python train.py --n_experts=20 --experts_per_token=4 --moe_layers=[0, 1, 2, 3, 4, 5, 6, 7, 8, 9, 10, 11] --routed_scale=1.0 --lr_router=0.000572 --norm_eps=1e-05 --tie_embeddings="early" --optimizer="muon_variant" --grad_clip=0.5 --batch_tokens=65536 --seq_len=2048 --train_tokens=347000000 --dataset="wikipedia_en"
Below are experts of layer 9 (counted from 0) of a mixture-of-experts language model. Rows are named router (the router's row for the expert), gate (a neuron's input weights, with its number), up (a neuron's input weights, with its number) and show model dimensions 0-95. Each number is 50 + 12 x the weight over its row's rms, rounded and kept within 0 to 99.
After each expert's rows: a language model's description of what the expert responds to. This comes from a sample of Wikipedia text that the model never trained on.

# expert 9
router:58 53 46 36 41 59 35 43 64 36 53 63 57 50 51 54 44 41 36 50 58 42 56 56 41 49 55 69 60 44 54 50 49 55 38 39 65 53 45 36 53 45 54 44 74 27 41 52 54 25 34 43 38 35 36 53 66 69 41 67 45 65 34 50 67 52 44 63 29 41 66 60 70 65 50 35 52 42 35 55 53 45 45 20 34 42 54 56 45 63 34 68 34 43 32 66
gate0:37 64 43 57 60 50 60 41 59 49 43 53 57 51 40 22 43 42 56 54 34 57 62 50 48 68 51 49 56 58 60 49 48 54 64 33 48 61 63 56 43 47 63 47 50 64 65 55 40 50 65 58 67 45 37 41 36 29 51 48 47 55 57 29 73 38 21 45 26 51 51 57 45 60 27 39 45 71 63 47 41 34 61 70 36 59 50 56 47 41 62 48 61 37 58 62
up0:72 47 56 62 40 51 26 45 57 60 76 46 42 33 19 31 47 36 48 49 21 46 47 56 49 60 53 57 55 46 45 42 52 70 42 43 29 44 41 52 51 64 38 45 68 30 37 69 64 52 46 59 51 53 65 55 64 39 42 58 50 42 49 32 72 38 43 43 35 41 52 31 62 38 45 22 41 42 39 61 29 35 45 58 43 68 46 42 49 62 53 61 47 38 48 64
What it handles: Colons in track durations like 2:50, degree and minute signs in coordinates, decimal points, and comparison words like than, about, (aged.

# expert 11
router:64 60 73 48 44 47 45 44 49 57 31 60 54 63 40 57 42 42 78 66 33 56 51 39 39 50 65 64 36 58 52 36 66 32 67 55 54 53 56 58 53 54 55 65 65 68 47 44 56 64 50 44 71 68 49 45 43 42 66 38 47 39 60 55 37 51 53 52 76 50 54 30 66 60 50 56 75 83 60 49 49 60 65 52 54 50 54 61 59 36 37 33 45 70 57 55
gate0:53 56 65 29 33 55 59 47 55 50 43 43 52 59 53 54 61 55 28 52 48 74 61 55 54 54 33 38 46 34 53 24 60 54 38 63 60 58 46 46 50 34 46 37 53 56 52 52 29 52 33 51 50 37 58 53 52 52 47 41 37 50 43 58 75 53 52 49 56 54 71 62 63 40 51 43 46 57 53 60 38 40 79 38 60 52 57 68 53 44 50 41 53 50 36 32
up0:61 32 39 54 45 41 60 51 40 60 64 62 51 47 49 55 62 51 44 52 35 47 39 53 65 34 42 67 35 50 55 60 37 57 42 60 38 48 14 55 54 59 39 58 49 38 53 56 33 59 49 35 54 49 49 37 76 54 54 54 49 30 42 42 31 35 57 61 60 49 28 54 49 31 56 34 62 72 60 37 32 50 59 34 51 63 42 51 49 54 64 55 52 57 60 67
What it handles: First letter of a proper name after in or of, mostly places and geography like B-ay, D-ardanelles, of S, in B.

# expert 8
router:61 38 58 45 44 67 35 38 52 76 59 46 62 52 49 50 37 58 45 49 57 35 57 52 48 43 61 28 47 51 47 62 48 38 55 54 62 62 62 69 50 63 40 26 57 67 64 62 39 37 33 57 56 76 49 47 46 35 63 56 42 27 62 55 61 57 42 62 68 63 40 61 51 63 73 57 35 47 33 48 44 52 66 37 58 53 48 74 46 34 30 33 43 59 61 32
gate0:42 33 53 36 62 71 61 63 51 43 28 35 39 41 60 44 58 53 55 30 66 60 59 45 71 47 48 77 38 46 72 30 43 45 52 39 24 37 52 51 65 71 39 64 24 64 68 72 59 62 58 46 64 56 73 67 39 47 76 44 45 36 64 40 54 52 38 63 68 47 37 74 52 49 64 31 23 50 45 78 59 63 45 68 45 50 55 55 48 71 49 56 38 35 23 48
up0:40 54 42 38 50 76 30 57 36 36 48 50 59 61 46 57 59 52 59 50 39 54 71 70 51 38 76 54 71 39 40 67 49 46 62 57 43 49 64 49 52 40 55 47 44 57 51 39 46 46 54 46 22 40 61 21 49 42 49 42 47 47 57 43 46 90 60 69 27 41 56 39 33 42 54 44 39 26 62 62 55 34 49 33 44 45 55 54 43 50 62 50 72 60 65 35
What it handles: Word pieces inside French, Italian, Spanish and other European personal names and titles, such as de, G|éraldine, Al|ain, Giovanna.

# expert 1
router:45 40 20 53 58 57 32 55 48 73 64 40 54 47 42 66 59 53 59 63 42 64 37 66 46 51 48 42 54 50 47 78 58 59 62 75 60 37 55 37 51 90 30 50 39 36 47 57 51 63 61 48 50 45 50 37 32 47 48 52 58 44 51 48 40 36 46 42 29 57 43 51 40 59 63 82 63 48 39 29 30 54 54 64 52 67 66 39 51 43 44 35 31 59 52 57
gate0:45 59 21 68 48 53 33 49 43 62 58 47 60 63 47 39 48 66 45 44 32 58 45 34 41 52 45 52 62 52 52 46 57 60 57 39 49 37 46 51 44 54 56 42 62 67 53 52 55 56 52 23 64 26 72 63 54 36 66 55 58 30 53 47 48 68 38 59 44 59 58 55 66 52 39 56 23 49 38 22 42 55 39 60 57 38 46 39 46 28 35 72 59 48 63 69
up0:43 56 38 62 67 17 32 50 58 60 40 61 38 53 57 51 63 32 72 56 61 46 52 51 63 34 44 52 41 57 59 48 75 54 75 44 33 62 55 49 46 45 48 52 72 45 60 36 42 70 41 54 38 75 50 35 35 36 52 43 53 64 42 49 64 48 27 74 27 58 52 39 37 54 61 51 40 61 46 64 41 45 51 71 68 43 47 58 62 16 53 64 47 61 63 56
What it handles: Numeric cells and short labels inside sports and election tables, such as season totals 55, scores, dates like Dec, and column headers.

# expert 12
router:34 42 71 51 34 49 52 36 46 43 65 46 48 58 40 54 62 42 36 50 70 41 45 44 51 48 36 36 50 49 47 60 49 50 42 62 41 49 59 55 39 41 41 55 47 39 26 57 44 61 71 36 45 43 39 56 47 52 54 54 35 67 46 19 52 65 47 44 54 62 19 47 16 43 46 32 64 46 52 52 50 46 64 59 48 62 48 51 43 52 64 56 55 46 49 53
gate0:59 50 56 65 51 61 62 43 58 31 52 51 46 30 38 40 42 53 42 33 57 46 52 43 62 49 40 67 61 39 46 39 55 37 35 49 49 53 53 58 50 42 37 70 29 64 28 56 38 62 62 66 58 59 63 38 47 44 68 56 46 56 69 51 37 67 32 62 44 52 48 42 61 20 48 70 60 39 68 68 42 65 50 38 47 32 44 62 48 73 23 58 45 40 33 59
up0:32 54 58 48 39 32 57 51 61 52 54 36 74 35 38 54 71 36 18 53 55 45 75 41 56 14 51 39 52 55 34 45 57 60 55 42 56 51 40 63 51 63 39 40 49 50 53 68 59 56 29 53 58 45 20 60 65 52 38 25 52 58 64 70 50 48 34 41 42 38 42 39 47 42 52 60 50 45 58 50 37 70 27 57 38 69 56 59 30 56 43 57 54 51 47 29
What it handles: Final words, units and numbers closing a table cell, list item or heading, e.g. concurrency, Aves, backing vocals, %, °E.

# expert 18
router:51 30 65 59 46 59 48 54 58 57 37 58 30 44 40 56 58 51 37 46 41 61 55 31 56 24 56 51 66 85 37 52 51 69 62 36 62 34 48 26 55 61 60 37 39 46 61 61 70 57 38 65 44 34 53 40 30 43 41 67 30 53 64 53 44 52 50 49 37 55 25 79 37 39 57 64 27 62 52 28 68 37 28 28 45 43 71 70 31 39 59 55 36 55 46 60
gate0:28 43 56 31 46 69 42 52 41 57 38 45 41 52 29 46 65 60 60 23 49 60 56 58 35 44 68 63 58 54 42 53 57 40 39 63 44 39 57 55 51 53 50 49 60 49 45 56 56 55 48 35 42 41 67 10 56 36 58 69 46 46 53 58 51 40 42 36 62 75 38 63 44 54 59 59 78 54 59 41 56 35 69 57 70 22 25 42 43 72 50 54 61 53 24 63
up0:49 59 61 47 63 59 42 45 59 53 78 35 47 62 68 68 45 66 42 50 44 43 53 21 62 52 74 41 50 41 51 58 35 35 53 47 23 37 67 47 58 34 63 58 55 45 68 65 33 48 66 80 53 39 33 61 42 36 58 48 24 52 46 56 54 48 39 39 67 47 62 39 40 52 43 57 72 51 52 32 47 33 58 71 72 55 57 42 36 41 30 37 61 53 51 48
What it handles: Predicate phrases and verbs in biographical and media-release narrative, such as released as the, won the, published, review, picked up.

# expert 14
router:30 65 52 59 58 54 51 27 49 70 67 47 19 33 56 40 27 51 67 51 49 55 57 38 47 49 44 57 48 56 48 48 63 61 61 49 39 56 43 33 53 32 79 54 45 54 60 42 56 73 50 33 32 60 48 43 36 48 63 55 57 42 59 46 67 50 72 42 41 67 61 46 54 32 46 47 46 73 54 25 66 64 47 64 33 52 49 44 58 81 58 51 47 45 49 34
gate0:62 46 41 58 58 57 34 38 50 41 36 52 30 43 55 52 43 54 68 60 64 50 50 76 47 39 27 48 44 35 52 48 59 43 57 36 53 47 57 24 42 61 43 47 20 66 40 34 38 63 57 55 58 45 65 44 42 40 46 51 39 68 79 49 82 34 59 64 33 34 58 39 39 21 49 81 47 52 37 42 44 52 45 56 46 50 40 18 54 50 53 67 52 51 60 49
up0:54 56 40 43 49 46 53 53 42 47 45 44 42 54 33 49 37 65 47 50 68 58 43 51 24 27 61 59 54 32 68 41 57 50 44 28 35 38 65 57 40 49 53 41 40 51 61 70 51 51 54 73 52 64 46 35 67 29 61 69 70 70 62 69 27 57 37 54 55 62 36 55 50 53 54 58 66 54 47 46 64 64 63 37 70 53 45 37 51 59 48 57 71 46 48 28
What it handles: Pieces of romanized Chinese, Indian, Japanese, Turkic and other non-European names and words, such as Ts|im, Ch|ing, Py|ar, Kh.

# expert 10
router:42 39 71 29 41 25 68 63 54 58 40 35 52 43 43 52 42 60 40 55 52 60 58 47 31 31 46 44 43 58 51 58 27 45 37 47 48 77 49 45 43 48 35 49 67 47 41 59 47 30 53 28 43 55 52 48 49 49 53 60 45 55 49 49 26 58 43 44 46 51 66 30 54 67 51 41 50 52 61 50 44 54 69 64 42 61 53 44 44 43 54 45 50 51 39 29
gate0:43 35 65 52 45 50 49 36 48 50 57 52 53 52 55 41 37 47 75 57 60 45 73 35 65 73 50 54 56 41 47 45 39 55 44 60 49 54 38 37 72 37 43 25 22 59 49 47 65 52 55 45 52 52 66 49 52 41 44 57 57 59 54 82 34 50 40 42 37 47 27 40 61 58 38 67 50 46 51 49 64 43 68 35 45 61 49 58 55 49 62 71 63 51 58 41
up0:68 57 55 57 52 64 28 42 53 48 75 46 65 65 39 57 55 53 41 10 46 48 24 62 38 42 38 52 30 54 42 40 56 41 44 57 42 64 33 54 43 45 64 72 39 41 31 53 66 77 52 41 46 37 56 45 34 52 31 34 49 58 26 52 60 75 50 53 52 35 41 86 68 57 36 63 42 33 62 68 63 80 40 73 61 54 42 35 54 43 30 54 46 44 54 56
What it handles: Initial consonant pieces of uncommon words, Latin taxon names and German or proper names, such as sp, Bl, Sch, H|yl|ophylax, Tol|kien.

# expert 17
router:57 49 56 33 45 31 31 50 28 39 60 46 49 53 33 53 37 38 61 60 40 60 38 65 66 62 39 47 64 40 57 47 59 34 52 35 71 40 55 33 69 42 43 68 60 57 31 54 55 38 46 62 35 43 63 58 52 45 48 71 57 31 32 63 62 48 51 43 43 44 50 40 68 53 48 55 57 50 54 62 43 66 60 43 67 66 47 38 41 56 44 59 72 51 42 47
gate0:58 39 37 51 42 61 49 36 52 41 30 53 63 60 31 58 58 69 36 34 51 59 51 40 64 67 43 59 47 35 58 37 39 65 68 28 47 36 61 38 68 55 56 74 65 56 45 41 63 25 53 57 29 53 68 67 37 43 54 55 24 55 57 55 67 54 46 29 65 52 66 55 49 53 51 66 83 58 46 51 35 67 52 38 49 53 53 40 53 38 51 67 46 30 65 55
up0:63 46 43 56 45 48 46 46 36 62 57 49 44 39 54 33 40 59 28 40 43 44 49 49 44 49 54 41 27 54 66 44 47 48 68 39 21 51 54 58 49 48 40 47 49 26 55 59 43 43 48 52 54 61 39 33 53 44 47 61 34 53 42 44 52 39 59 58 24 32 44 53 40 53 50 58 63 59 67 42 59 44 39 45 64 44 39 56 72 52 53 43 68 61 43 53
What it handles: Month names, separators and dashes before numbers in dates, scores and coordinates, such as September 14, 6–3, May 3–5.

# expert 16
router:72 47 55 26 58 51 64 52 63 28 25 58 59 44 41 49 56 47 45 62 49 71 47 59 48 61 66 51 41 53 57 47 48 55 45 60 73 41 55 57 61 36 59 23 53 49 51 43 52 31 60 57 47 56 38 48 66 60 59 47 66 37 36 76 73 53 44 61 47 58 53 59 48 47 25 52 41 63 45 58 58 44 38 32 37 50 68 45 43 63 47 70 77 29 30 72
gate0:55 54 41 23 53 33 47 38 48 31 48 41 80 46 65 35 48 60 48 47 60 52 44 76 48 26 60 65 48 43 63 46 48 68 47 51 47 28 42 62 62 52 30 61 64 60 51 55 41 47 58 47 61 31 57 51 49 74 56 35 47 49 39 48 40 46 63 31 51 47 52 68 46 52 48 35 43 41 20 64 33 73 55 50 37 53 45 51 51 49 53 53 51 53 42 40
up0:48 39 63 52 22 49 31 59 51 67 53 51 52 50 58 55 21 45 43 56 36 36 70 52 61 47 59 51 40 14 54 50 43 39 58 73 42 69 66 60 71 69 74 28 45 42 38 56 64 52 53 43 34 38 48 47 55 37 66 60 55 69 79 61 51 52 27 70 35 65 62 67 38 55 56 61 62 20 80 34 48 44 41 49 36 95 52 52 56 51 56 56 48 53 52 48
What it handles: First digits of numbers following commas, spaces, pipes or brackets in coordinates, dates, scores and statistics tables, e.g. 1982, 2–4.

# expert 15
router:27 43 47 34 23 46 68 50 49 63 67 51 67 46 68 56 47 50 53 30 36 47 70 44 53 41 41 45 54 38 55 46 58 63 46 47 44 29 58 48 41 38 35 53 36 40 45 62 45 51 48 49 27 57 42 52 22 56 46 40 57 61 59 56 27 55 64 41 54 68 40 65 43 46 38 33 36 58 45 57 55 42 44 77 36 58 34 65 55 54 42 59 53 36 38 53
gate0:37 49 37 40 12 72 51 42 42 36 70 14 38 55 37 69 51 72 38 46 44 38 50 46 60 67 31 55 67 56 43 38 55 56 43 43 49 58 36 51 29 25 51 46 56 40 82 38 46 49 51 48 59 56 46 48 51 57 34 60 46 29 48 49 62 46 60 54 46 43 55 12 30 39 56 54 67 61 51 30 38 54 56 64 43 25 67 57 69 57 52 71 32 48 69 32
up0:47 50 51 70 45 55 63 48 67 65 34 56 25 85 40 48 59 50 45 49 50 43 54 58 52 52 48 49 71 40 65 39 57 65 52 26 54 20 56 52 67 61 52 74 49 59 39 63 59 46 53 71 44 39 42 33 40 63 42 55 46 37 42 40 46 54 45 46 41 62 43 50 52 41 61 55 51 81 45 62 30 62 40 45 33 71 60 79 51 64 43 64 37 54 53 42
What it handles: Year continuations after a leading digit in life spans and ranges like (1883–1962), 2005–06, and infobox labels like Born:, (aged.